config.toml
n_experts = 64
experts_per_token = 2
d_expert = 160
normalize_top_k = false
routed_scale = 5.66
balance_bias = false
router_z_loss = 0.001
lr_router = 0.00151
tie_embeddings = false
optimizer = "adamw"
lr = 0.00236
beta1 = 0.9
beta2 = 0.99
seq_len = 512
train_tokens = 865900000
Below are experts of layer 6 (counted from 0) of a mixture-of-experts language model. Rows are named gate (a neuron's input weights, with its number), up (a neuron's input weights, with its number) and show model dimensions 0-159. Each number is 50 + 12 x the weight over its row's rms, rounded and kept within 0 to 99.
Before each expert's rows: a language model's description of what the expert responds to. This comes from a sample of Wikipedia text that the model never trained on.

# expert 22
It responds to: The preposition "by" after verbs like Preceded, Directed, Discovered or Photograph, plus sentence-ending and abbreviation periods and colons.
gate3:27 55 48 36 45 47 44 53 52 48 37 32 46 47 45 44 49 52 54 31 78 57 43 39 61 25 42 54 46 43 62 46 44 20 45 53 45 56 49 75 43 54 34 54 32 39 45 65 45 50 42 60 39 38 36 66 61 50 58 56 43 36 38 44 51 67 54 65 70 64 45 43 54 69 23 46 50 64 72 47 46 39 38 65 73 46 62 47 54 43 61 53 50 50 35 39 38 30 69 43 68 56 80 30 37 42 27 58 58 35 60 67 56 45 69 60 36 38 64 55 68 56 58 46 49 23 29 48 51 45 47 52 63 30 46 29 53 48 41 67 57 41 54 34 43 54 49 54 43 49 40 55 66 46 58 26 61 61 50 42
up3:40 55 66 70 69 43 43 47 43 70 50 77 26 48 70 88 56 55 64 38 41 60 62 41 64 56 60 45 51 38 58 41 56 60 37 46 53 60 46 37 47 45 62 40 32 58 61 54 53 65 37 34 48 32 57 44 46 60 63 69 49 28 73 48 51 48 53 34 54 56 60 75 59 55 37 42 60 55 42 54 50 51 32 58 25 37 26 36 58 62 47 32 62 65 57 34 74 72 24 52 48 49 41 47 64 55 49 53 61 56 36 34 45 51 42 51 54 51 42 52 47 51 55 38 61 52 52 46 67 53 42 76 69 65 58 25 36 51 38 42 54 54 37 40 62 55 38 57 56 44 38 52 47 27 41 64 50 39 53 42

# expert 33
It responds to: First digit after a space, dash or bar in year ranges, URLs and long ID numbers, as in 1957-1958; also short, vol.
gate2:29 24 64 52 30 58 51 55 56 47 43 54 54 47 54 34 52 36 48 61 45 78 56 50 66 41 74 51 59 56 46 58 60 48 68 43 55 61 47 47 61 15 46 46 52 49 57 40 40 42 52 43 51 43 58 51 21 52 41 44 43 77 62 62 62 37 48 65 51 37 52 47 40 57 47 69 53 33 61 51 35 29 44 45 61 45 62 59 28 58 54 60 52 08 40 66 50 59 53 81 50 77 43 57 31 67 36 44 50 51 37 66 55 40 57 51 32 59 45 44 63 63 36 36 55 32 50 43 39 29 67 50 55 66 52 45 65 53 48 42 49 25 44 61 41 41 49 48 50 50 54 63 57 55 50 64 57 48 26 53
up2:51 49 59 35 72 46 52 38 51 56 59 27 65 62 63 52 43 38 76 52 50 30 32 51 60 47 29 50 47 40 74 47 45 45 37 49 56 55 46 71 59 75 37 38 45 31 45 65 60 39 41 48 64 54 35 46 70 52 61 53 67 16 38 30 56 60 68 34 45 54 36 45 57 41 48 38 65 55 33 36 53 53 44 46 39 51 39 52 68 52 42 29 52 75 39 51 61 44 48 04 47 33 60 37 47 52 46 45 44 65 54 50 44 65 52 39 48 47 42 63 56 33 56 62 54 56 59 59 70 69 51 49 46 26 41 30 47 62 40 58 59 53 69 55 57 44 31 48 51 51 46 40 36 37 44 52 33 43 54 55

# expert 63
It responds to: Odd encoding bytes and mid-word pieces in names and words, as in should-er, D-up-ri, Th-ank, often in racing and sports tables.
gate0:68 56 66 53 45 53 53 45 58 73 39 52 41 51 61 55 59 47 68 55 45 48 57 45 51 38 36 58 50 52 58 53 73 64 44 42 59 45 57 55 52 29 48 56 74 40 57 48 70 29 42 34 44 42 47 80 50 59 48 47 53 79 38 55 31 33 41 57 43 37 59 65 66 46 69 55 85 43 50 79 34 54 58 41 41 57 43 55 25 41 61 57 48 66 43 39 62 52 48 59 74 54 40 37 40 66 66 54 49 74 73 43 62 42 59 49 48 66 63 47 51 35 41 49 47 52 39 42 43 47 68 54 38 40 22 33 51 40 63 71 59 38 45 38 39 48 49 56 45 52 36 61 31 58 55 44 46 78 50 61
up0:59 53 42 32 53 33 67 71 46 39 59 76 48 65 50 64 56 42 54 54 42 56 47 49 38 65 45 32 43 38 76 62 56 55 71 48 55 40 29 57 49 33 75 63 49 35 49 51 75 53 54 76 65 47 48 51 47 54 67 36 65 37 61 60 31 39 43 45 48 65 51 22 50 40 62 50 56 53 42 48 58 46 55 55 63 47 41 40 63 41 33 51 72 55 52 77 28 18 48 31 53 63 47 53 46 67 68 79 66 59 55 50 33 45 37 52 31 39 56 51 43 48 60 58 43 44 60 62 75 44 57 45 59 47 42 44 22 50 40 49 48 63 35 54 57 62 64 47 55 48 30 60 44 49 39 51 45 61 47 60

# expert 35
It responds to: Capitalized words inside names of wars, leagues and institutions, such as World in "Second World War", National, British, German.
gate4:54 58 68 57 31 57 55 55 42 49 54 33 34 51 84 61 49 45 56 47 53 36 46 64 60 51 42 58 53 65 66 75 46 49 60 41 59 63 52 44 54 55 41 32 39 57 53 44 51 38 26 54 29 44 41 40 24 64 40 62 30 72 57 62 61 71 54 65 64 52 41 58 34 56 41 41 42 50 57 40 43 57 38 59 54 42 74 60 48 44 45 41 36 70 51 60 44 33 62 52 26 47 45 51 65 65 60 29 40 65 68 63 57 65 49 65 40 53 49 39 59 32 47 38 84 51 41 53 53 40 48 39 36 67 53 60 67 37 52 30 50 60 45 28 36 54 21 56 60 61 50 45 66 67 51 62 39 52 42 46
up4:57 42 67 52 58 65 29 54 71 41 55 53 39 37 42 53 45 58 47 65 49 55 32 67 58 57 71 23 76 48 56 60 53 52 62 41 68 56 55 30 43 62 78 51 42 56 55 50 34 36 47 46 42 41 32 43 44 52 55 60 35 57 53 65 34 60 71 55 58 58 41 71 47 50 40 63 56 56 57 50 50 47 50 46 61 74 62 65 57 47 48 55 52 42 76 44 40 32 54 57 49 34 30 53 29 60 67 44 40 32 48 39 67 42 46 49 25 52 42 51 53 33 41 38 63 58 46 75 30 37 45 62 60 46 72 54 53 58 56 55 38 65 54 28 38 50 40 63 48 60 72 60 79 67 42 51 48 61 41 71

# expert 42
It responds to: Interior fragments of proper names and abbreviations in lists, tables and credits, such as e in Kanye, t in Ebtisam, iv in Sullivan.
gate0:32 47 45 28 50 40 52 53 74 80 51 41 35 68 57 38 53 44 44 18 69 55 30 63 44 61 54 56 39 41 35 64 65 41 42 61 44 42 35 48 51 69 55 55 67 49 59 50 55 37 41 42 29 63 45 33 51 50 53 66 42 47 51 50 47 37 68 60 60 44 54 54 52 53 58 59 49 46 41 34 39 51 70 44 52 57 55 44 68 59 65 55 80 40 53 58 49 65 37 54 37 54 53 61 54 75 52 26 59 39 52 32 41 52 50 67 41 40 56 22 49 50 40 51 51 55 46 52 54 35 68 62 42 41 58 54 54 34 54 65 55 17 58 42 41 22 63 37 45 66 41 59 56 61 66 44 30 26 69 57
up0:40 48 41 66 57 49 47 46 55 47 56 46 42 56 41 44 57 65 34 28 50 52 27 52 55 58 41 54 43 48 49 43 56 45 49 38 70 48 47 40 51 53 59 40 48 64 75 47 39 48 39 61 34 24 53 74 37 60 76 71 46 38 69 44 42 59 45 41 57 41 50 55 48 43 43 76 45 59 55 49 60 50 63 53 44 40 44 79 34 53 45 57 39 41 30 38 38 62 49 53 60 39 48 50 57 32 49 44 11 51 45 57 45 38 60 54 40 66 43 53 50 34 54 66 26 56 47 34 50 56 51 26 31 53 70 81 59 45 42 62 39 50 48 29 46 53 54 56 50 48 76 41 78 41 20 33 30 52 49 51

# expert 43
It responds to: Unit abbreviations after numbers (m, km, cm) and first pieces of lowercase words split into parts, such as m-ortar, ex-, tr-, dis-.
gate0:41 52 62 60 64 61 67 58 45 81 67 50 41 51 39 64 39 61 61 45 62 25 55 51 74 53 38 56 50 57 56 60 49 47 46 47 32 41 42 40 55 55 60 40 53 61 42 48 38 27 45 37 57 24 45 62 49 73 56 45 44 62 35 50 35 47 62 41 61 40 38 66 62 57 74 47 47 38 50 58 48 38 56 56 51 27 32 44 33 25 60 48 46 48 39 42 41 26 55 57 45 42 37 45 63 50 60 70 69 64 65 26 71 49 64 58 51 47 45 62 23 60 34 37 48 54 44 54 62 50 50 57 33 57 68 28 53 31 47 51 63 59 50 55 37 58 59 61 63 79 39 45 55 59 40 53 31 71 37 53
up0:39 69 51 45 57 64 37 42 34 52 40 56 52 46 48 52 72 66 32 82 70 34 57 54 39 51 43 66 56 41 60 29 45 44 19 50 48 54 51 48 36 53 49 38 41 53 47 46 49 41 59 76 38 53 46 45 43 62 57 54 57 59 40 57 87 41 65 77 55 29 52 45 22 48 41 44 51 67 78 54 56 32 44 52 35 34 41 57 55 52 34 60 57 59 61 55 64 56 45 38 62 53 41 69 52 45 62 33 62 47 48 33 54 81 47 32 48 42 55 35 34 48 28 26 42 57 49 49 45 50 35 57 34 49 58 45 61 38 53 31 55 44 62 39 68 45 36 45 41 54 60 46 53 51 53 38 57 55 50 29

# expert 62
It responds to: Pipe separators in results and statistics tables, especially after Total or percent headers, plus scattered mid-word pieces like al, er.
gate2:64 54 64 45 54 42 63 76 61 47 54 42 63 51 83 41 41 49 52 67 42 62 58 51 58 53 24 53 45 44 51 67 45 64 42 49 60 42 62 65 58 47 23 43 49 30 30 47 32 23 47 24 42 55 60 51 58 53 49 32 52 43 36 50 64 51 65 62 54 60 65 52 67 51 52 53 75 36 42 38 27 35 37 62 44 39 38 57 51 29 33 48 31 59 42 56 40 58 37 69 48 46 57 39 39 53 42 44 60 56 63 48 33 52 33 52 63 59 50 46 59 32 51 22 58 65 56 59 44 72 47 62 34 18 42 33 48 60 49 63 30 52 62 38 60 55 49 46 65 33 49 53 42 43 48 55 51 43 67 60
up2:37 39 61 51 51 67 35 37 42 39 61 39 63 46 38 48 42 55 59 48 56 52 57 59 52 62 37 83 28 50 38 65 70 72 52 62 27 46 58 51 61 34 54 56 54 46 42 50 39 45 43 41 31 55 44 72 47 48 40 51 63 65 51 37 64 60 71 68 38 42 53 34 51 40 68 60 51 58 68 51 45 30 29 48 45 51 46 51 59 52 35 50 17 42 32 57 41 43 48 79 44 53 56 53 41 43 24 58 64 79 55 40 22 58 44 45 68 64 52 57 54 43 49 50 51 35 42 72 68 56 78 56 54 49 20 39 52 51 63 41 59 50 64 53 50 57 35 47 58 44 57 31 58 55 60 43 43 41 49 58

# expert 14
It responds to: Single capital letters or short capitalised pieces starting proper names, often foreign or compound ones, such as Chengannur, Carignano, Beijing.
gate2:53 44 47 76 65 56 47 47 68 41 51 57 46 50 44 44 67 51 34 51 57 63 52 58 41 33 55 30 62 49 42 53 56 24 51 46 46 40 41 45 50 39 56 43 52 48 53 42 52 57 46 68 38 56 50 35 53 63 64 35 37 64 35 47 59 62 53 50 72 47 52 62 53 52 54 50 71 37 36 72 46 41 45 60 64 57 52 70 55 48 68 51 38 39 35 51 58 49 63 52 39 59 59 53 51 46 50 54 47 65 60 49 46 41 95 50 00 54 50 57 67 36 45 45 60 37 52 65 56 54 51 70 40 37 62 47 49 55 40 41 42 39 60 33 68 57 48 64 13 77 43 71 46 38 59 36 53 34 57 37
up2:62 47 46 94 44 61 60 65 61 71 57 57 41 58 45 63 56 50 38 45 37 48 58 59 42 37 54 43 54 44 76 37 49 58 40 45 46 77 53 44 40 62 47 48 62 57 40 39 37 62 58 65 52 57 53 43 71 58 38 53 63 46 41 23 70 65 64 37 49 39 35 64 50 45 46 47 27 49 56 71 45 62 67 60 54 63 60 43 48 40 72 59 48 46 50 53 72 65 31 62 51 42 68 56 47 69 49 73 50 58 50 61 53 61 65 54 30 38 44 64 50 58 34 63 64 54 40 64 73 70 55 55 57 59 62 53 37 56 49 51 55 52 60 33 67 49 54 39 47 55 56 66 47 40 26 37 48 31 47 21

# expert 38
It responds to: Word pieces inside names and words after their first letters, like Northrop, Keogh, Sephardic, plus "See" in "See also" headings.
gate1:52 42 36 34 37 56 54 34 45 58 54 66 17 21 35 33 23 64 51 36 38 62 50 40 52 53 41 48 56 58 56 61 47 65 29 69 43 50 43 38 76 45 44 42 43 69 74 44 36 66 37 34 47 53 43 60 46 45 48 70 54 42 59 74 65 74 40 52 49 44 55 44 44 59 45 74 51 49 58 54 33 67 36 36 51 38 62 49 55 64 43 69 64 66 41 68 52 53 75 41 43 55 48 34 41 45 44 31 31 30 41 41 50 49 39 51 69 41 43 60 48 32 25 60 64 35 41 55 54 34 40 50 42 46 55 43 42 45 55 44 51 41 47 46 52 55 49 47 61 56 41 69 62 32 37 65 49 52 41 33
up1:36 45 39 40 39 65 47 54 35 50 58 45 48 36 41 58 66 43 50 50 55 65 49 29 42 41 48 32 55 56 26 34 55 51 62 60 59 35 62 66 52 41 45 62 57 53 43 48 56 56 54 51 61 65 29 46 53 41 42 46 42 62 54 60 70 38 40 60 85 56 54 38 68 45 59 55 46 43 42 53 29 42 48 49 53 51 53 47 52 68 46 53 63 49 47 56 60 74 80 39 32 55 43 39 28 47 18 55 56 13 35 39 49 60 42 57 70 36 52 61 31 45 56 44 52 43 58 55 41 47 47 48 79 66 45 34 34 51 44 47 45 49 36 45 42 56 31 55 64 51 56 33 60 39 48 28 71 44 86 45

# expert 48
It responds to: Prepositions after nouns or verbs in running prose, mostly of, in, to, for, on, at, from, into, between.
gate3:63 54 35 43 63 49 53 34 47 53 44 51 48 42 75 66 61 55 40 35 63 44 37 54 69 35 63 44 60 26 41 32 65 39 79 50 64 64 55 52 58 46 52 62 45 26 35 53 49 61 37 64 62 36 62 49 47 56 58 53 48 60 55 35 61 84 52 55 33 48 32 62 58 55 52 57 52 53 41 62 46 52 35 43 44 51 60 48 54 65 44 64 27 34 56 68 37 58 41 78 28 54 63 34 56 51 54 35 41 49 49 58 75 46 64 43 43 56 49 50 55 66 47 65 80 43 39 75 44 49 38 51 70 53 59 59 65 34 68 46 29 45 36 45 55 52 61 58 45 28 55 67 64 43 41 55 52 53 65 68
up3:50 53 39 34 66 44 52 53 35 55 41 32 55 41 30 57 43 43 45 61 46 55 76 59 37 61 48 64 52 71 28 48 68 43 37 51 35 54 47 54 39 55 55 34 58 67 65 64 52 57 53 54 43 70 47 50 54 57 73 63 45 43 61 49 22 33 51 50 46 39 66 57 38 66 49 48 57 40 49 41 49 46 58 56 43 53 61 51 45 49 52 58 53 60 61 24 52 40 55 25 59 59 38 74 39 51 48 81 81 53 53 65 22 59 49 55 61 37 52 70 49 38 52 48 19 52 55 44 61 35 61 50 20 40 61 37 32 55 45 42 52 44 68 50 49 31 55 54 51 69 57 45 44 71 46 58 49 31 44 23

# expert 32
It responds to: Direction and size words in place names (North, South, Great, River) plus scattered name endings, abbreviation letters and table commas.
gate1:55 62 48 43 46 54 59 76 51 59 56 48 35 63 68 68 37 55 62 35 48 49 42 54 51 46 38 46 55 59 56 70 49 32 39 55 48 33 49 53 61 39 64 65 35 49 48 27 70 56 50 41 41 45 20 43 66 70 62 46 54 53 52 81 32 54 57 51 36 32 41 47 45 50 57 59 49 54 43 54 46 38 17 52 46 41 59 68 77 34 37 30 64 35 54 25 53 55 51 49 73 50 22 44 41 57 53 48 43 59 60 30 39 38 41 60 57 43 52 73 70 39 30 61 54 40 47 54 71 54 49 61 39 65 45 29 41 41 49 35 44 43 57 65 57 44 49 53 49 39 26 69 40 54 57 58 37 53 63 57
up1:26 42 47 61 59 54 48 36 65 28 42 56 55 50 35 31 74 52 48 45 50 55 51 47 37 72 70 63 57 48 27 48 38 34 57 58 41 36 41 51 37 56 19 37 61 51 58 49 35 74 53 50 46 60 62 55 56 30 30 42 47 45 44 29 60 58 49 52 52 42 67 75 57 41 53 26 42 46 53 51 48 62 59 64 56 57 43 52 51 85 41 57 20 54 49 54 65 58 25 62 49 54 69 44 39 62 66 44 44 47 41 65 42 40 59 35 49 65 50 67 54 44 60 53 62 41 57 38 63 60 36 46 56 41 59 61 45 57 60 56 79 34 36 60 49 55 43 51 63 19 63 37 56 38 51 39 57 42 55 58

# expert 15
It responds to: Prepositions and conjunctions right after a verb or comma: starred as, including, with, for, on, during, when.
gate3:40 62 41 61 45 61 44 41 56 52 45 45 32 47 51 22 46 54 43 75 42 57 46 43 41 78 26 41 46 45 60 43 64 18 60 44 39 54 47 34 54 29 48 46 36 38 58 41 53 59 53 63 46 48 63 31 49 44 53 46 28 55 57 48 46 48 64 47 63 69 34 40 51 64 38 29 57 70 49 43 66 39 58 57 61 44 58 56 49 52 68 67 51 34 55 55 58 49 50 63 60 57 63 48 39 62 27 48 53 49 30 41 53 47 44 46 61 64 60 56 34 50 38 42 46 49 53 51 74 20 51 25 75 53 55 48 39 76 49 71 76 64 61 48 47 51 54 69 46 44 29 39 54 60 62 74 40 41 44 34
up3:63 50 56 46 47 37 49 54 35 47 55 57 36 42 27 46 60 48 75 38 38 55 60 51 52 30 46 59 49 23 36 52 43 52 28 49 67 45 57 55 55 74 41 38 43 62 46 49 45 32 48 53 39 35 43 60 59 60 38 72 58 47 56 48 77 41 34 51 57 53 73 42 34 54 34 53 38 63 48 50 38 72 48 39 56 52 65 59 43 47 46 77 52 67 37 54 38 69 69 48 65 49 25 54 55 53 57 42 36 50 61 59 57 58 77 54 37 51 59 21 66 56 69 54 28 50 62 37 26 69 53 45 62 40 46 47 50 55 46 39 47 51 35 68 40 38 43 46 44 73 45 82 68 46 43 47 53 45 31 50

# expert 47
It responds to: Closing parentheses, brackets, quotes and heading marks, often right after numbers, as in "(205)", "(94 kg)", "==Watershed==".
gate10:28 54 42 42 40 52 27 54 55 54 60 63 54 42 33 58 52 60 47 55 37 68 36 52 39 49 53 31 62 30 56 63 64 38 47 43 57 56 39 51 69 29 50 32 49 42 52 48 54 56 46 43 70 46 58 57 53 44 55 50 57 46 48 53 47 52 33 58 52 63 51 38 25 42 73 54 28 64 66 43 70 32 50 69 52 72 49 49 63 34 32 59 63 42 58 43 61 69 52 72 37 72 27 61 34 52 49 69 57 53 19 58 43 31 38 59 47 20 66 48 76 45 35 48 65 72 50 48 45 56 54 52 45 51 57 28 51 49 32 46 45 46 32 35 56 37 50 37 43 40 45 57 50 59 64 57 52 51 70 68
up10:54 59 56 46 70 42 58 40 51 61 26 52 59 50 53 41 27 33 63 54 43 46 45 57 46 51 27 49 33 67 47 47 41 67 32 49 13 40 46 77 33 57 53 45 50 49 31 62 58 56 55 56 34 66 54 42 44 46 46 45 62 60 46 37 47 43 46 34 39 65 25 54 67 52 34 52 70 17 33 38 31 55 57 52 55 48 47 65 38 44 58 29 40 61 54 61 42 32 28 41 60 38 53 36 67 60 55 27 51 48 39 42 50 57 38 37 69 60 30 56 36 74 45 63 48 31 47 56 47 64 49 42 70 56 49 43 46 32 61 53 61 34 71 52 62 59 45 56 48 70 49 63 49 47 37 39 48 51 36 48

# expert 45
It responds to: Hyphens in compounds (present-day, non-discrimination), list-item dashes after line breaks, score en dashes (2–1), opening quotes and slashes.
gate2:55 48 65 47 68 54 44 50 58 50 44 34 92 69 44 51 43 28 77 59 42 51 64 36 44 71 39 49 39 45 53 42 46 42 66 41 54 40 43 51 54 72 47 56 45 59 63 41 56 38 62 45 54 63 28 60 46 58 68 72 63 40 43 67 46 52 51 47 58 46 43 50 71 48 62 58 44 34 44 65 56 46 49 45 52 52 60 52 64 52 36 52 63 53 48 42 39 38 41 71 51 41 62 31 30 57 30 17 48 63 40 36 58 67 51 44 56 37 64 45 17 72 21 57 44 39 49 62 48 53 23 51 49 46 51 30 38 55 53 50 26 39 38 44 61 59 66 54 51 64 52 43 54 47 56 45 48 57 28 37
up2:47 57 57 79 37 62 36 48 42 55 57 38 36 59 45 46 42 52 68 56 40 46 47 50 39 65 64 46 44 70 40 71 39 28 31 59 49 55 42 55 76 62 29 45 57 52 91 50 46 29 63 65 66 51 32 48 44 19 61 82 36 61 41 54 34 68 55 59 68 48 68 56 54 42 47 33 50 49 60 42 62 40 75 60 48 54 51 60 50 70 49 57 56 64 55 49 54 50 46 57 57 43 45 73 66 46 33 45 36 56 50 32 56 55 59 52 43 45 37 51 51 41 47 62 35 60 68 71 62 40 44 46 49 25 30 35 49 52 30 77 54 47 51 47 53 45 62 56 50 38 56 40 52 55 54 57 56 45 59 47